{"n_layer": 8, "d_model": 256, "n_experts": 160, "experts_per_token": 8, "d_expert": 64, "d_shared_expert": 0, "activation": "geglu", "moe_layers": [1, 2, 3, 4, 5, 6, 7], "router_score": "softmax", "normalize_top_k": false, "routed_scale": 1.0, "balance_loss": 0.000276, "balance_bias": true, "router_logit_norm": 1.0, "init_std_router": 0.0094, "lr_router": 0.000668, "n_head": 8, "n_kv_head": 8, "head_dim": 32, "vocab_size": 8192, "norm": "rmsnorm", "norm_place": "pre", "norm_eps": 1e-06, "positions": "rope", "rope_base": 500000.0, "rope_fraction": 1.0, "qk_norm": false, "attn_scale": 0.177, "tie_embeddings": true, "parallel_block": false, "init": "trunc", "init_std_qkv": 0.0356, "init_std_o": 0.0, "init_std_up": 0.0356, "init_std_down": 0.0, "optimizer": "adam_atan2", "lr": 0.0011, "beta1": 0.9, "beta2": 0.98, "weight_decay": 0.16, "lr_head": 0.00754, "grad_clip": 0.5, "warmup_steps": 569, "schedule": "wsd", "decay_fraction": 0.87, "decay_shape": "linear", "final_lr_fraction": 0.02, "batch_tokens": 65536, "seq_len": 512, "doc_mask": true, "train_tokens": 670900000, "steps": 10238, "dataset": "wikipedia_en"}
Below are experts of layer 5 (counted from 0) of a mixture-of-experts language model. Rows are named router (the router's row for the expert), gate (a neuron's input weights, with its number), up (a neuron's input weights, with its number) and show model dimensions 0-255. Each number is 128 + 32 x the weight over its row's rms, rounded and kept within 0 to 255.
Before each expert's rows: a language model's description of what the expert responds to. This comes from a sample of Wikipedia text that the model never trained on.

# expert 31
What it handles: Line breaks. Line breaks ending paragraphs, list items and table rows, especially before headings; also sentence-initial In, On, During.
router [ 90 149  85 118 124 143  64 109 130 127  80 128 106 138  91  75 144  91 107  92 132 128 121 157 134 190 110 139 165 170 135  88 164 165 116 136 141 108 207 141 109 136 135  93 156 171 147 127 121 183  98 143 132 164 125 141 105  86 119 117 162 158  82 133 113 115 154 181  47 158 173 121 154  53 151  97 146 119 157  96 120 130 123 174 164 131  48 130 111 135 152 168 147 126 179  80  89  96 155  68 174 160 132 135 146 111  58 137 144 182 119 119 169 129 105 156  52 158 167 147 108 113  97 149 114 169  76 154 153 131  69 142 115 150 164 125  93 157  79 139 130 122 164 133 142 134 106 149 109 182 185 164 107 127 137 133 176 119 104  80 173 154  81  91 184 120 162 127 144  97 200 153 104  86 152  69 146 126 117 172 136  82 181 131 144 122  95  82 163 130 107  75 150 112 122 174 107 148 123 113 135 173 109  73 126  93 184 160 106 122 169  56  69 128 144 103 148 130 114 133 109  63  72 173 134 182 108 132 132 103 134 150 143 135 120 155 112  84 153 167 176 126  96 141 108 107 182 118 144 112 121  70 163  93 117 146]
gate8 [ 27  96 143 123 130 132 136  79 112 138 128 118  97  64 116  95 176  80 122 135 165 126  92 113 140 115 127 111 116 133 118 105 134 115 149 120 127 141 177  60 141 140  92 141 126 103 120 128 139 119 154  89 130 110 183 146 120 130  96 141 145  79  73 139 151  94  96 141  91 143 151 142 143 150 122 152 130 162 123 102  85  92  64 150  62 187 118 137 150 191  65  87 150 121 117 127 128 195  95 162 161  88 113 148 110  94 163 175 159  87 100  72  67 154 127 135 151 137 147  72 113 104 164 135  96 126 137 130 101 109  78 122 136  32 146 180 130  78 123 145 149  95 116 100 106 128 129 168 179  75  84 156 143 184 130 167  98 101 134 159  35 122 132 104 134 102 134 165 159 117  50 153 170 116  89 134 147 101 110 150 129 117 140  35 138 138 125 117 107 157 128 157  95 112 143  98 168 123 220 120  94 130 192 140 102 141 110  90 129 165 115 131 142 102 118  85 129  89 122 154 149 139 107 154 153 126  74 132 201 198 133 115 143 216 124 106  56 166 120 156 123 134 131 120 141 124 109 180 137 130 155 110 134 173 118 149]
up8 [ 68 101 117 160 169 149  80 117 127 144  97 142  89  55  76  80 181  75 113 108 176  97 156 130 131 134 135  92 159 127 160  99 138 151  94 115 159 140 188 119 139 137  72 119 150 117 153 108 106 158 117 123 135 132 110 128 121 111 103 128 137  86  71 121 130 108 116 132  79 135 128 163 204 136 101 128 114 180 101  76 113 103  53 118 134 166 139 150 171 166  70 125 108 113 158  99 112 124 100 146 171 121 155 146 123 121 161 177 155  99 106  90  85 115 144 141 105 170 138 126 109 115 150 176  93 144  99 129  82 101  62 145 150  46 133 164 160 107  72 127 179 102 119 115 128 142 120 176 178 103  94 131 115 178 170 140 124  89 105 139  57 139 132 120 131 141 161 200 138 105  93 168 153  98 115 112 154  58 131 177 151 107 179  92 149 175 101 125 115 111  85 147 130 144 134 102 149 121 180 174  99 147 188 105 107 131 140  78 111 144 142  94  86  51 129 105 121 107 171 113 126 103  92 170 132 154  90 119 190 146 171  60 129 188 149 112  90 160 105 167 149 131 123  68 166 133 172 151 195 160 202 122 160 153 121 152]

# expert 20
What it handles: Na/ra syllables, parentheses. Opening parentheses and short syllables like na, ra, ja, Em inside words and names, such as Arab Em(irates), I(ra)q, Jo(na)than.
router [ 95 142  90 122 168 115 160 162 161 164 149 180 114 136 122 160  63  62 153 180 151 140 148 159 121  98 182  94 144 120 166 114 147 146 121 120 186 109 136 162 156  72 115 141  95 202 137 128 171 163 130 104 107  89 126 167 141  84 166 143 130  85 129 157  95 120 154 139 177 104 186 189 128 144  83  97 189 152 149 128 116 125 207 186 111  89 110 146 156 116  99 127 124 167 162 138 146 129 191 130 100 123 137 151 118 111 105  70 146 164 185 138 169 171 132 149 116 187  56 117 140 115 129  98  65 142 121 130 125 145  82  96  52 118  91 136  28 133 154  90 140 132 168 115 161 136 147  97 180 123 104 159 159 174  93  89 126  57 142 120 162 183  72 115 113 122  60 119 106 130 168 145 130 176 106 110 153  77 121 105 150 151 126 182 111 103 115 122 155 115 154 136 110 126 106 106 110 119 101 134  91  80 155 149 172 113 135 123 151 147  85 120 169 145 181 106 105  93 107 198 151 120 148 176 106 172  89 115 124 157 154 159 106 165 176 164 151 121 155  98  89 122 199 144 105 159 161 129 153  96 113 135 170 159 126 126]
gate1 [172 110 168 133  69 137 130 165 122 144 104 132 124  98 182  92 116 159 124  98 142 137 139  90 167 107 132 178 129 148 141 165 111  22  76 100 135  78  95 171 176 119 123  77 160 171 145  90 109 127 119 144 120 154  59 148  79 134  78  93 198 132 119 127 123 111 128 152 119 162  70  71 133 145 166 134 126  70 157  65  67 124 159 135 147  70  97 156 156  91 165 174 131 130 148 130 109 142 162 144 116 166 177 141 100 183 165  90 131 162 107  97 151 142 141 143 130 126 144 126  62 101 143 111 121 131  90 152 168 119 123  83 124 103 110 105 192 106 104 112 122 124 151 118 163  46 143 163  97  55 186 197 139  95 163 177 124 137 181 124 101 115  76 138 124 109  97  85 165 133 102 129 173 137 136 130 134 112 137 103 112  74 104 135 137 107 160 122  87 129 199  60 126 134 153 146 212  88  76 165 120 143 151 104 142 121 128  68 168 158  90 125 172 141 159 114 184 172  98 145  68 149 126  97  97 160  95 111  93  85 119 140 120 133 134 101 144 122 119 158 140 113 118 109 102 192 159  88 130 132 130 114 142 116  94 175]
up1 [ 73  90 108 138  91 104 154 166 137 192 215  94 115 148 174 158 158 148 192 164 134 157 149  80 162 117 185 142 108 143 116  87 141 113  83 138 125 134 187 145  95 137 156 162 140 101 121 144 114 168 138 127 113  93 133 160 133  73 147 160 163 158 127 119 133 131 182 117 128 147 159  91 138 134 106 171 174 147 105  90 106 175 134 182 128  85 100 151 150 107 155 140 133 106 111 154 154 144 124 168 147  78 131 150 143 103 220 177 162  82 114 138 129 117 218 115  21 156 132 104 113 141  97 137 144 138 148 144 132 105 134 161 137 164 143 122 115 161 132  83  84 115  88  96  72 150 105 128 115 105 142 126  90 149  97  87  26 124 129 101 143 150 153 142 147 143 119  80 158 103 117 161 180 154 175 138 165  63 169 149 138 110 108 100 140 159 118 108 135 172 127  75  88  75 128  99 125  72 164 127 160 138 121 165 145 144 132  65 139 142  98 106 143 186 127 106 154 149 120 100  95  72 202 125 100  75 131 156 112 108 152 106 165  93 129 101  96 150 155 144 138 156 157 188 160  92 143 145 105  56 113 148 100 194 122 165]

# expert 46
What it handles: Plural endings and line breaks. Plural suffix s and plural nouns like games, members, plus line breaks ending table rows and headings, as in seasons, Singers.
router [166 118 101 130 175 187 158 130 129 121 159 159 148 143  95 102 161 153 172  74 170 117 144 173 179 146 129 104 161 113 105 125  94 136 176 134 157 161 117 182 119 152  91 121 148 202 102 101  76 179  88 169 109 157 126  97 127  53  88  85  83 127 109 124  90 120  77 141  88 157 171  80 157  36 108 137  95 135 184 108 121 123 168 122 133 130 121 103 184 101 141 136 174 157 133  54 140 109 131  75 144 133 167 156 148 120  96 135 145  95 115 107 138  90 121 121  86 105 143 190 133 135  96 164 108  94 101 114  97  88 128 108 128  69 165 171 117 121 137 175 188 127 175  85 160 171 109  85 113 156 162 140 143 141 155  99 125 132 110  74 168 113 133 124 117  89  98  95 144  85 176 129 139 102 112  65  75 156 136 118 202 103 105 129 176 110  94 113  94  88  91 137 186 135 154 136 182  64 126  70 110 134 125 121  73 149 130 112 129 131 162 174 138 119 144 109 127 104 131  89 213 127 133 176  86  96 119 141 127 100 173 183 136 124 125 103  95 140  91 105 159 138  99 134  58  82 146 117 123 110 167 129 195 108 114 150]
gate0 [116 154 234 134 139 151 127 131 151 124 150 149 119 117 115 138 164 129 139 127 157  87  92 125 135 155 146 151 150 101 169 117 114 195 165 131  55 138 178 153  97 185 111 123 159 130  57 131 143 109 146  84 140 132 164 153  81 110 113 131 180 122 119 145 135  68 153 162 135  91  89 109 167  91 169 157 155 175 151 108 113 103  27 168 123  97  38 113 128 135 135 154 108 170 125 129 139 177  87 115  91 126 187 119  77 124 120 146 145 140 145 157  74 209 149 107  61 101 122  16  73  88 158  73 109 123 114 133 102 119  99  88 121 130 154 148  76  60 111 142 121 110 130  94  92  72 116 194 138 103  43 111 143 115  91 120 118 107 116  93 179 170  85  96 147  96 111 147  78 164 136 151 146 116 116 146 104 111 115  96 106 124 125  92 130 131 116 117 154 124 191 110 105  96 114 132 132 153  77 133 104 154 120 127 119  61 110 130 111  64 147 116 112 119 141 100 150 104 153 107 110 141 107 166 155 126 119 129  97 144  96 145 182 139 159  87 108 162 133 121 116 112 123 127 141 238 146 132 118 142 128 106 111 107 165 154]
up0 [104  87  83  78 122 103 158 144 118 136 132 125 134 128 153 168  91 130 114 136  84 153 157 170  83  86 128 125  98 143 116 182 136  12  96 103 170 101  80 105 163  86 134 146 100  72 195 143 130 143 124 144 151 123 102 120 161 154 132 141 113  93 128 119 141 186 110  97 130 131 168 146  89 155 127 110 134  90 100 107 128 168 199  76 123 185 214  98 112  98 119  93 131 138 104 152 110 106 181 154 141 120  61 118 122 157 145 159 125 125 114  79 122  57  78 103 201 143 124 227 183 173  68 149 160 121 151 127 101 150 139 166 137 145 105 100 178 228 146 113 100 132 120 121 138 137 127  92 142 200 178 149 126 123 149 155 131 143 136 158  65  52 176 118  79 138 152 107 185 125 136 108 125 152 142 125 117 121 165 151  98 145  86 138 114 118 138 144 115 140  62 136  96 121 124 149  75 164 169 157 157 140 142 145 143 158 110  92 126 176  94 155 142 153 151 139 112 136 106 211 130 105 160  83 100 120 136 138 156 110 106 127 101 110 122 186 116  75 129 130 124 102 166 151 134  67 101 162 142 104 137 142 117 164  91  94]

# expert 29
What it handles: Apostrophes and brackets. Apostrophes in names and possessives (O'Neal, ESPN's), minute marks, opening parentheses, and line breaks or dashes in lists and tables.
router [134 104 105 154 151 130 129 101  94 180  87 133 103  89 188 163 179 154 128 182 162  84 143  80  94  66  83  85 147 142 149  97 150 111 179 117 109 106  67 136 147 119 143 106 123  97 125 163 205  81 118 162 113 103 127 124 161 119 137 154  83 129 175 124  76 113 120 148  84 206 138 162 173  41 145 157  58 123 210  99 163 100 103 126 167 104 175 183 147 141 121 103 161 137 150 120  83 127 103 146  98 155 156 112 174  67 127 114 163 121 144 163 168 150 102 165 107 202  99 117 131 157 121 104 141 175 110  80 175 155 121 135 135 165  83 142 129 152 130  74 163 116 177 126 123 149 117 153 104  99 159 111 155 140  79 127 149 112 160 171  75 159 108 137 143 132  91 105 117 165 154 132 112 185 181 104 166 121 143 102 117 138 129 104 178  60 142 115 120 206 171 108  83 174 104  79 125  82 139 205 150 169  85  95 175 127  88 161 138 139 152 125 138  62 162 105 119 114 138 126  99 124 137 111 152 178  64 123 147 134 132 163 130  97 145  86  95 108 111 142 143 133  79 120 101 129 122 133 175 101 117 124 143 142 128 159]
gate0 [125 129 157 168  68  95 151 155  86 195 112  84 146 115  63 142 115 143 173 178  77 139 117 185 139 170 107 162 103  90  68 145 121 163 122  94  87 168 126 140 103 188 118 135 118 143 104 100  90 160 149 105  68 162 129 187  35 127 138 184 166 124 141 130 137 101 168  84 150 111 139  91 131 130  68 109 193 169 159 153 158 102 151 148 128 120 123  79 142 120 180 128 142 116 111 157  94 121  62 111 123 169 140 173 181 183 149  89  98 154 160 133 152 133 108 133 101 150 166 138 126 111 101 118  97  70 213 150 134 120 152 122 150 148 122 154 120 108 149 173 136 147 110 164 187 140 112 139  92 133 133 147 165 163 137 149 169 131 130 115 120 163  94 198 139 137 164  91 177 125 215 153 115  95  61 134 109 145 134 135 127 123 138 144  97 142 121 140 198 120 116 159 168 129  76 173 125  80 145 108  75  74 151 111  95 108 144  95 140  95 152 171 121 157 176  97 114 128  90 115 118  91  96 156 192 125 169 140  83 106 141 130 164 129 114 120 125 147 106 188  86 165  94 146 138 130 142 117  53 105 101 182 183 120  96 143]
up0 [160 168 155 115 156 129 120 128 179 103 129 170 125 147 149 133 114  83  85 102 118 106 129  88 118 110 191 117  98 121 215 110 100  64 103 149 163  75 108 136 137  78 107 163 139 101  92 167 130 146 130 124 180 153 106 110 197 106 201 122  89 132 151 145 138 180 112 149 116  82 136 172 126 156 180 175 103 108 129 161 109 169 119 118  68 143 119 151  77 127  54 120 139 132 111 127 169 114 180 156 118  60  87  91  85 111  85 164 116 111  53 114 102 120 132  97 148 103 114 107 140 166 106 138 141  99 102 144 102 147 113 110 119 121 177 105 107 153 122 104 100 105 117 109  50  79 151 114 143 127 143 120  77  88 128 161  95 137 113 175 138  74 179  73 136 132 107 157 121 114  47 140 157 193 167 135 164  77 123 141 142 164  94 154 167 117 132 135 100 160  83 114  75 105 189 120 159 181 164 108 190 206 124 153 123 141 119 112  71 147 117 107 139 107  96 173 147 140 153 170 145 189 139  96 102 115 106 151  91 145 104 105  58 132 138 127 152  92 137  53 167 103 119 119 160 135  89 137 161 119 168  96  80 154 159 108]